Below are experts of layer 2 (counted from 0) of a mixture-of-experts language model. Rows are named gate (a neuron's input weights, with its number), up (a neuron's input weights, with its number) and show model dimensions 0-191. Each number is 128 + 32 x the weight over its row's rms, rounded and kept within 0 to 255.
Before each expert's rows: a language model's description of what the expert responds to. This comes from a sample of Wikipedia text that the model never trained on.

# expert 19
What it handles: Division and region nouns
gate0 [110 120 111 208 142 160 166 103 158 156 112  94 117 206 108 100 177 125 109 147 121 137 168 108  94  90 151 175 123 148 146  85 137 135  79 147 140 142 139 106  74 142 112 106  45 193 148 100  68  79 138 131 141 169  97 158 123 127 136 154  88 188  72 108 121  96 122 146 173 143 137 106  81 109  73 152 105 122  71 143 111 187 111 109  97 159 145 170 133 116 123 139 158 114 146  94 146  93 107 140 165 118  90 122  75 144 111 162 151 222 106 126 130  94 108 176 158 110 180 138 138 154  76  90  74 102 104  95 114  74 139 102 185 198 158 147 146 118 154 156 110 138 150  84 178 123 141 119 126 138 143 117 150 170 138 104 145 102 162 102 138 125 126 100 163 148 132  84 188 104 149 222 132 122 145  71 121  84  76 148 115 111 106 136 140 133 165 127 111  80 162 110]
up0 [158 183 120  55 119 134 130 143 137 134 107 153 139  83 142 150  53 183 102 140 127 164  79 102 124 143  89 123 143 107  95 191 110 133 153 105  94 126 110  87 139  88 117 169 203  57  76 158 200 128 104 115 102 100 117 108 141  92 137  84 193 102 177 132  98 142 112 107  25 126 123 118 164 121 142  96 137 125 149 129 170 137 129 129 178 139 137 133 118 151  95 106  66 115 106 134  96 151 116 111 142 176 101 122 143  99 142 127  97  95  80 117 105 112 165  43 103 137  53 148 105  99 188  96 167 126 158 101 119 170 131 163  81 102  89 102 107 122 103  85 112 118 135 132 155 133 115 127 123 106 117 158 113  80 119 217 128 154 136 133 124 101 107 117  97 131 135 161 112 192  56  95 115 180  86 170 130 131 114 113 103  80 177 115  94  99  89 149 155 148 109 144]

# expert 37
What it handles: Pronouns and modals
gate0 [110 151 145  96 145 133 169  89 178  95  90 128 121 108 160 149 124 139 106  82 124  94 115 108  94 149  61 167 147 101 111 131 155  91 134 157 185 161  76 155 123  65  66 148 112 108 135  83 151 109 148 167 117 184 115 196  87 114 143 104 121 136 153 139 118 178 128 107 191 139 126  59 147 118  69 141 104 138 139 163  41 145 165 145  92 146 100 170 184 157  87 118  97 139 100 117 141 100 106 136  75 120  92 133 123  91 144 170 118 113 124 128 157 108 123 111 152 140 115 210 170 159 118 148 136 128 155 128 127 134 177 114 115 154 144 161 104 111 131 129 116 121  77 120 160 106 149 113 138 128  85 116 120 139 102 174  84  88 151  87 205 148 158  47 133  96 104 136 109  88 113  85 110 146 141 110 122  75 190 108 104  94 205  74 160 121 122 205 193 108 149 128]
up0 [168 107 115 166 171 121  97  98 184 164 186  81  94 146 116  79 121 109 121 110 159 119 131 115  83  75 151 126 110 114 194 120  92 173  50 120 126  46 138 108 131 132 112 165 135 152 122 120  92 113 110  80 128 153 139 106 113 159  88 145 161 147  79 138 126 153 128 185 177 139 119 136 146 155 140 134 197 173 149 116 184 139 112 118 103  94 137  96 128 157  94 172 168 156 126 135 114 184 141 146 159  90 128 156 180 156 110 141 117 161 137 144 110 101 149 140 105  70 151  24 198 133 122  91 117 154 148 145 113 147  67  89 133 106 136  97 139 126  74 170 144 153 107 160 133 176 135 160 133 108 146 171 156 101 154 130 130 169 129 181 158  70 124 177 157 157 187 150 116 157 120 162 128  99 134 129 150  53  55 137 195 130 120 187 167 112 168 113 137 126 125 125]

# expert 32
What it handles: Prepositions after verbs
gate0 [105 174  71  97 107 118 121  96 130  65 116 157 123 139 145 123 149 137 104 142 138  33 110 127 108 117 104 107 137 144 101 109  72 125 155 118 165 125 124 116 184  98  78 123 122  95  92 127  89 138 187 153 124 135 117 219 133  95  86 134 148 137 191 103 140  91 102 140 132 103 161 119  88 146 120 136 138 159  75 127 126 143 199 190 183 130 171 124 120 113  96 132  53 146 112 133 117 162  75 153 107  96  92 121 140 177 128 113 166 149  98 118  96 151 131 163 131 139 164 124 158 125 146  77 100  95 167 141 178  75 131  94 123 176 119 179 137 153 135 171 148 102 127 126 152  61 123 164 118 144 146 168 132 152 166 139  83 145 127 155 128 133 139  81 124 157 125 215 173  89 113 134  89 102 132  48 183  85 121 228 104 152 130 101 116 190 106 147 153 120 156 140]
up0 [106 109 127 100 148 167 152 139 148 108 153  87 144 151 155 163 136 149 124 172 112 149 165 158 163 189 182 158 148  77 125 133 163 129 123  95 104 102 169 134  89 126 156 127 102 140 145 151 149 125 113 135 187  79 193  99 114  64 138 148 156  82  18 223 152 126  90 123  77 198 112  99 110 142 149 135 114 225 112 156 110 157 102  92 118 136 151 153 111 199 196 162 120  99 149 111 175 177 183 102 139 142 110 154 139 170 159 115 100 139 145  89 126 175 187  87 141 130  81  92 159 108 135 166 132 125 125  99 145 147 137 200 114 123 138  68 131  65 116 102 150 119  75 130 131 174 157 118  99 150 175  99 116  87 118 119 150 112 138 166  94 144 155 127 114 123 123  98 125 128 122 214 146 113 120 146 102 167 132  88 123 125 117 122 102 101 110 107 127 172 112 128]

# expert 36
What it handles: Initial capital letters
gate0 [112 147 157 126  95 130 151 127 175  54 132 149 134 129  98  40 193 174 139 125 110 116 103 105 133 120  60 117 141 147 117 146 173 115 140 127 144 179  93 118 123 115 119 142 111 110 161 120 149 147 148 158 161 175 131 175 118 108 104 220 122  99 179 120  43 114  95 141 156 143  71 117 146 115  67  84 133 190 116 149 116 105 145 132 110 162 149 148 134 135  94 110 167 123 157 107 174 193 130 163 115 171 103 150 158 126 147 101 123 146 119 131  76  65  92 147 143 114 122 133 147 143 129  89 150  84 115 134 122  91 181 126  81 209 178 119 160 112 125 135 129 133  84  90 136 167 149 145 119 178  87 113 145 105  90 119 121  90 150 157  89 168 190  72  93 119  88 145 155 136 153  99  72  65  83 108 143  73  86 161 112 125 134 109  87 122  98 207 137 127 150  85]
up0 [155 113  39 105  60 121  99  85 189 199 191 173  43 111 171 165  63 104 155 153 166 154 157 143 160 124 158 131 128 136 101 147 107 124 121 111 138 196 119 162 114  97 150 109 122  85 151 139 130 156 154  87 125 194 137 140 134 210 191 105 137 102 114 144 159 103 113 118 164 139 168 146 119 108 182 169 138 144 156 101 118 146 164 142  88  89 112 125 127 129 123 139 135 173 140 137 125 151 125 101 138 137  74 117 127 226 137  93 136 121 104 126 118 132 122 173 154 142 115 118 222 154 142 152 115 111  84 104 153 108 144 135 160  81 180  47 131  97 128  85 129 112 130  49 210 113 123 112 101 147 112 124 122 118 108 173 163 124 185 164  84 120 137  94 123 159  85 150 124 134 183 143 127 102 147 115 139 104 156 137 151 121 117 124 150 125 172 111 106 150 130 154]

# expert 42
What it handles: Mixed phrase completions
gate0 [117  76 155 126  81 141 156 104 137 123 183  87 136 171 105 134 181 241 149 161 113 122 178 112 135 111 129 186 137 185 120 132 182 112  86 172 182 161  60 118 181  88 113 157  84 101 135 130 128 109 118 129 141 154 120 178 126 136 125 114 157 183 126 125 138 120  30 136 179 163 117  82  36 127  94 114 129 181 187 161 131  90 134 153 115 132 168 114 116 153 128  72 130 129  83 120 180 127 110 100 107 106  76 140 158 129 194 118 138 121  97  82 134 127  83  99 162 141 143 125 112 167 164 155 139 131 122 126 151 130 144 115  91  89 122 126  88 143 150 158 182 107 116  34 196 131 119 127 129 142 102 138 106 129 123 174 124 135 147 115 126 116 138 108 163  92  77 174  86 125  98 118 103 104 119 136  60 148 123  88 123 141 175  76 128 137 151 158 102 101 120 140]
up0 [140 135 183 126 170 186 153 119 111 111 117  86 102  97  94 161 165 214 130 178 113 132 204  73 124 160 132 167 183 164 132  99 184  65 135 121 141 114 130 162 127 127 146 175 113 130 153 145 130 137 148 120 144  75  59 174 172 102 122  93 213 129 160 175  92  95 148 136 169 154 112  94 145 109  72 114 124 160 159 173 165 158 143 115 121 104 135 138  99 173 174 112 141 162 121  41 145 147 108  97 147 111 106 166 126 100 147  94 113 118 169 116 101 159 122 111 137 151  65 158 147 118 163  92 124 133 129  99 159 128 110 135 158  91  85 103  72 121  97 134 183 166 141 134 164 124  76 108 124 123 113 137 158 199 109 139 168 137 118 125 142 111 147  90 181 163 116 152  64 203 186 168 140 119  87 175 118 183  90 142 118 102 160 126 116 119 148 113 121 167 137 161]

# expert 15
What it handles: Function words, years
gate0 [129 151 119 179 111 144 164  64 160 138 190 184 119 115 181 122 169 170  82 152 105  99 126 107 143 128 131 182 108 138  82  99 185 126  97 138 141 204 116 111  73  75  70 143  98 111 130 103 113 136 139 144  87 158  90 142 123 109 113 139 128 167 152 119 158  91 137 111 169 101 150 118  97 161  97  88 129 150 117 170  88 158 149 135 184  99 106 168 130 118 116 163 104 117  42 104  95 150 167 130 141 129  83 163 113  61 202 105 143 144 114 100 124 156  80 130 115 103 154 153 125 179  85  96 135  80 157 112  80  91 131 117 111 114 131 181 119 136 157 112 136  79 125 141 176  88 142 179 158 183  96 105 139 118 165 108  99  74 143 139 127 131 140 143  83  94  55 144  98  81 140 138 111 128 115  99  96 112 144 171 109 178 202 112 102 166  64 165 116  76 162 154]
up0 [117 199 108  92 127 153 166 194 133 101 121 118  97 109  83  49 157 126 141 149 156  88 133 150 118 177  87 100 112 105 109 114 133 141 113 151  78 224  97 114  88 129 167 157 116 124 175 113 166  99 131 149 133 107  87 151 131 146  77 133 107 136 130 170 110 145 106 112 153  86  58 131 150 121  85 131 230 117 151 158 112 183  82 187 131 109 107 124 148  84 152 126 142 135 156 171  97 121 125  98 140 102  84 121  66 134 105 164  80 161 116  86 102 185 119 212 126 147 223 120 127 124 103 120 126 116 128 103 169 109 133 164 115 150 119 159 106 118 160  64 130 159 185  61  94 131  94 120 146  86 129 139 143 106 116 136 118 135  79  84 113 122 141 147 114  96  98 144 143 155 146  92 150 100 117 124 152  68 175 165  96 124 171 146  95 103 110 168 159 179 113 118]

# expert 33
What it handles: Commas
gate0 [ 11 135 204 103  88 141 152 146 114 119 132 130 118 128  98 133 107 177 153 119 156 107 101 120 108  71 128 142 148 111 150 154 126  89 127 183 144 202 115 106 120 137  86 161 121 154 101 151 136 152 121 137  74 161 147 152  79 139 155 129 112 111 162 137 132 131 134 121 124  73 147  74 161 145 101  98 159  97 131 139 122 134 139 134 135 112  91 162 106 141 114  98 128 126 154 148 137 150 148 173 148 133 133 154 152 147 109 145 176 184 212  78 169 140 123 157 178 131 167 173 128 183 135  83  96 106 167  99 105 135 135 136 132 124 140 174 139 140 199 115  88 177 180  77 174 111 188 230 109 190 104  98 116 127 186 148 119 103 152 107 129 128 136 158 107  78  90 130 176 108 146  92 126 148 129  36  95  61 110 111 128 101 170 128 105 148  88 119 172 128 164 142]
up0 [160 104 151 115 174 146 118 113 156 123 209 144 137 109 118 151 166 146 179 155 126 129 128 139 116 160 110 139 111 128 128 160 120 223 124 118  40 109 166 193 133 152 185 110 177  96 155 128 104 112 149  63 123 118 132 109  98  96 139 156 120 127  83 101 160 110 107 132 127 151 100 164 152 108 158  95 159 136 121 153 118 142 122  59 128 132 149 117 170 171  99 125  94  62 112 117 151  91 104 133 181 203 173  50 185  99 134 155 122  91 139 179 137  60  95 149 151 100 107 130 149  70 107 162 123 128  92 171 123 108 159 178 154 136  88 120 106 141  82 129 141 126  89 115 113 122 133  94 218 121 223 176 114  88 117 145 179 157  95 128 146 127 136 129 175 105 104 173 114 136 138 115  89  73  90 132  98 113  88 161 104 119 108 142 126 110 186 130 115 132  83 151]

# expert 11
What it handles: Institution name heads
gate0 [150 129 115 138 125 160 123  76 134 103  84 110 187  95 164  82 117 162 127 168 146 106  75  87 106 142  70 178 161 120  61  82 117 128 109 151 130 114 149 130 124 125 103 137 109 127 183  97 183 110  86 169  79 147 112 103  95 134 129 145 122 156 111 131 171 126 123 140 145 156  98 105 114 164 153  98 158 137 151 158 114 119 158 128 181 151 216 120 124 168 134 149  88 126 114 142 155  90 168 137 198 150  90 150  30 115 156 167 154 144  53  50 134  88  93 107 159 141 104 160  82 139 158 150  78 131 183  70  77  82 114 101  80 177  96 172 141 111 163 132 183 147 153 118 143  82 161 130 107 110 101 137 139 118 159 113 115  75 110 124  96 117 113 152  77 107  96 117  87  80 131 130  89 112 165  90 102 126 151 124 186 119 141 123 132 174  67 132 118 103 187 139]
up0 [144 161 153 179 179  79  72 121  90 133 113 131 183  91 148 146 129 118 167 111 106 149 128 186 170  57 126 133 117 109 113 109 134 152 134  90 100  84 163 142  43 137 137 144  95 113 144 133  85  84 128 137 132 113  96 152 153 179 149 131 114  68  95 189 180 123 132 132 163  86 158 122 132 150 132 160 195 133 100 130 154 103  72 161 143 105 178 120 100 190 113 150 106 167 135 135 122 107 197 129 132 170 125 164  87 189 138 117  94 128  78  57 122 204 138 102 137 165 154 110  71 119 126 148 144 139 155 133  93 145 134 139  92 137 148 136 119 109 110 113 139 185 108 150  80  87 118 159 114 109 173 156  96 168 161  68  95 123 206 154 124 140  99 169 161 111 146 111  95 113 109 130 140 151 172 171 145  62 140 158 124 124 149  98 126 176 107 110 104 211 119 177]

# expert 46
What it handles: Media and racing names
gate0 [163 145  93 141 143 109 115 136  98 118 184  64  64 134 150  97 165 126  75 154 128 134 129 157  84  85 147 185 193  94  94 134 174 143 130 109  84 123 154 111 110 103 114 130 132  75 141  19 125 143  93 165 163 127  83 131 146  65 124 175 162  88 193  75  92 107 135 206 211 181 126 129 122 121  77 103 113 141 145 135  90 142 120 134 148 132 181  95 106  95 110 131 119  67 133  42 145 147  87 165 132 122 130 188  71 128 137 142 166 159 127 139  83 170 129  97  95 104 151 128 143 162 169 121 129 121 113  85 127 103 108 157  87 168 122 130 148 136 143 152 164  95 195 140  82 113 150 136 112 121  87 146 140 159 103 138 173 127 104 170 150 134 119 101  67 120 128  98 119  90 126  60 149 121 150  76 134 129  98 132 147 139 121 140 111 142 145 156 125  94 172  87]
up0 [154  96 101 163 139 107  96 145 155 103 171 107  46 119 119 115 161 125 112 166 113 130 155 119 117  71 152 153 165  77 111 136 161 137  88 103 116 167 164 123 141 133 113 121 136  83 162  87 135 116  90 196 192 108 159 147 151  54 139 121 164 114 178  53  83 133 165 184 176 133 128 142 180 102 122 127  91 146 122 134 105 148 154  94 130 153 135  72 157 116 116 149 147  89 148 113 151 152 110 132 125 135 146 193 101  91 139 122 174 151 127 182 131 134  97 120  95 119 165 108 164 149 115 207 124 133 123  55 142  64  95 172  59 135 126 110 120 100 143 169 124  96  87 148  56 173 154  95 101 161 158 160 152 170  84 109 172 158 154 127 189 155 130 146 155 120 111  50 115  92 152  42 129 117 139  77 119 184 115 134 169 163 122 130 113 133 152 140 138 137 130 103]

# expert 41
What it handles: Plural and noun suffixes
gate0 [ 67 213 105 103 133 113  99 165 144  88 179 179 139 135 143 114 138 136 118 164  44  95  79 124 162 133  96 146 152 135 115 123 151  44  46 170 179 148 141  92 166 104 108 123 105 144  85 108  89  89 128 188 110 131 126 144 108 148  41 118 153 102 155  50 118 130 105 173 138 126  89 104 135  85 114 120 149 150  77 120 142 128 142  78 109 141  92 161 191 150 114 153  97  78 154 115 105 123  97 157 125 159 137 123 106  96 150 115 124 107 167 101 142 158  75  64 153 116 151 120 101 117  63 156 125  72 113 141 134 107 112 127 127 122 131 108 128  99 135 143 144 123 157 182 107 139 126 109 140 145 139  83  96 144  98 139 125 108 163 219 138 155  82  72 100 114 154 132 115  88  56  97  65 105 110 118 172  96 172 172 128 123  83 112  88 125 101 157 150 112 134 130]
up0 [150  89 152 121 150 149 171  81  86 190  84  66 127 127 135 154 105 146 109 123 131 105 143 127 142 104 145 126 131 123 188  82 166 167 199  84 107 138 117 131  93 154  96 145 159 128 121  74 110 139 129 103 146 137 112 185 135  76 216  71  99 142 142 182 169  75 128 136 142 117 136 180  87 173 168 101 108  81 154 134 105 168 122 154 169 112 171  93  96 104  73 133  56 180  92 113 162 120 123  98 103 146 142 139  61 121 137 170 187 176 110 131 118  88 164 178 104 142 150 140 158 117 185  37 101 119 132 126 108 141 153 128 133 126 134 151 104 157 145 134 130 125 187  70 132  82 131 141 116 131  97 162 148  70 159  96 118 102  85  91 134 161 153 161 135 133 101 124 171 126 159 143 120  99 184  93  95 152  76 104 148 183 158 116 193 149 123 118 135 108 129 159]

# expert 25
What it handles: Prepositions, name middles
gate0 [144 119 125 114 143 151 160 107  93 139 137 140  89 141 131 124 101 136 165  96 109 149  57 141 103  92 134 108 143 179  84 165 142  79 170 115  97  68 127 117  62 140 124 145 122 130 182 123  78 131 130 120 146 131 149 134 131 131 108 171 135 151 132 120 197 161 100 159 213 112 115 144 135 156 183  77 126 124 157 169  96 153 165 112 196 138 163 116 107 117 141 125 136 156  96 170 108 114 148 166 146 106 140 179 119 151 138 181  89 184  87 148 105  69  80 104 116 162  72 218 166 116  89 150 162 210 151  80 128 129 141  47 110  76 173 181 181 102 109 129  97 128 110 145  78 113 151 140 126  95 146 138  84 116 129 171  97 104 191 146 103  95 124 132 139 132 122 118 127 118 172 116  71 110 172 134 113 122 158 132 196 137 110 165  97 198 116 131 114 136 152  75]
up0 [136 137 158 123  70 180 202 183 116 140 121  84 105 123  79 116 112  96 156  76  81 177 141 116  84 123  87  87 123 152 127 131  74 140 141 197 123 127 138 104 121 165 110 146 109 137  75 137 109 165 124 160  63 114 124  91 130  48 198 131  54 125 109  99 139  90 107 136 194  78  95 136 110 109 139  56 156 137 156 148 148 126  76 145 158 104 136 104 153 116 134  63 142 146 101 119 179 137 103 135 105  85 135 129 117 116  67 124 139 111 139 104 138  41 111 127 109 166 117 151 124  65  89 130 136 140 125  60  97 130 214 122 158  92 150 125  98 119 131 129 129 132 132 150 109 174 104 121  77  72 133 134  87  83 145 113 126 116 151 189 109 161 151 214 121 115 142 116 157 152 142 144 117  93 136 158  75 141 148 131 159 110 127 135  99  94 117 111 121  95 179  82]

# expert 24
What it handles: Indian name syllables
gate0 [ 95 114 152 189 164 175 103 106 120 101 146 135  95 191 156 139 160 170 131  85 126 125 112  80 107  78 138 122 156 136 127 147 146 124  96 209 123 100  79 110 103 134 150 123  95 181 155  98  73 105 146  65  99 125  53 201 102  98 126 113 168  93 158 140 111  81 137 139 163 114 104 146  86 137  85 115  97 143 150 136 125 140 136 172 117 143  99 155 158 126  82  90 171  63 125 125 189 164  56  99 122 118  94 110 116 130 139 153 140 112 139 127 129 144  69 125 105 102 138 103 113 138  27 119 154  94 214 101  78  58 150 135 197 104 102 139 165 147 132 155 117 132 159 127 107 105  75 141 112  98  74  91 132 127 186 128 116 125 180  95 150  98 138 148 112 125 132 123 113 166 141 126  92 139  59 170  81 162 133 154 111 127 186 105 110 104 115 104 112 106 138  87]
up0 [ 52 100 138 165 196 160 116  82  89 123 140  83  89 153 183 135 136 118  71  99 115 164  96 119 118  67 130 115 119 123 108 110 160 141 190 144 133 159 102 150 139 129 140 121 103 150 118 109 113  74 156 111  91  67  48 133 100 131 126 112 156 124 175 130 113 141 115 148 113  98 117 117  83 163 136 142 102 110 144 103 111 130 163  93 156 160  35 113 101 185 123  66 104 163 124 123 148 149 123 145 115 148 124 116 155 126 130 212 127 179 135 110 133 136 117 192  58 139 121  99 136 159 131  87 124  59  88 132 129 117 181 101 143  98 116 118 192 159 182 134 115 153 107 121 121  77  84 114 145 121  72 102 136 106 133 106 139 114 195 126 129 116 119 164 112  98 114  92 126 145 135 159  72 151  63 158  84 195 140 112 103 179 172 101  94 153 152 108 127  74 163 200]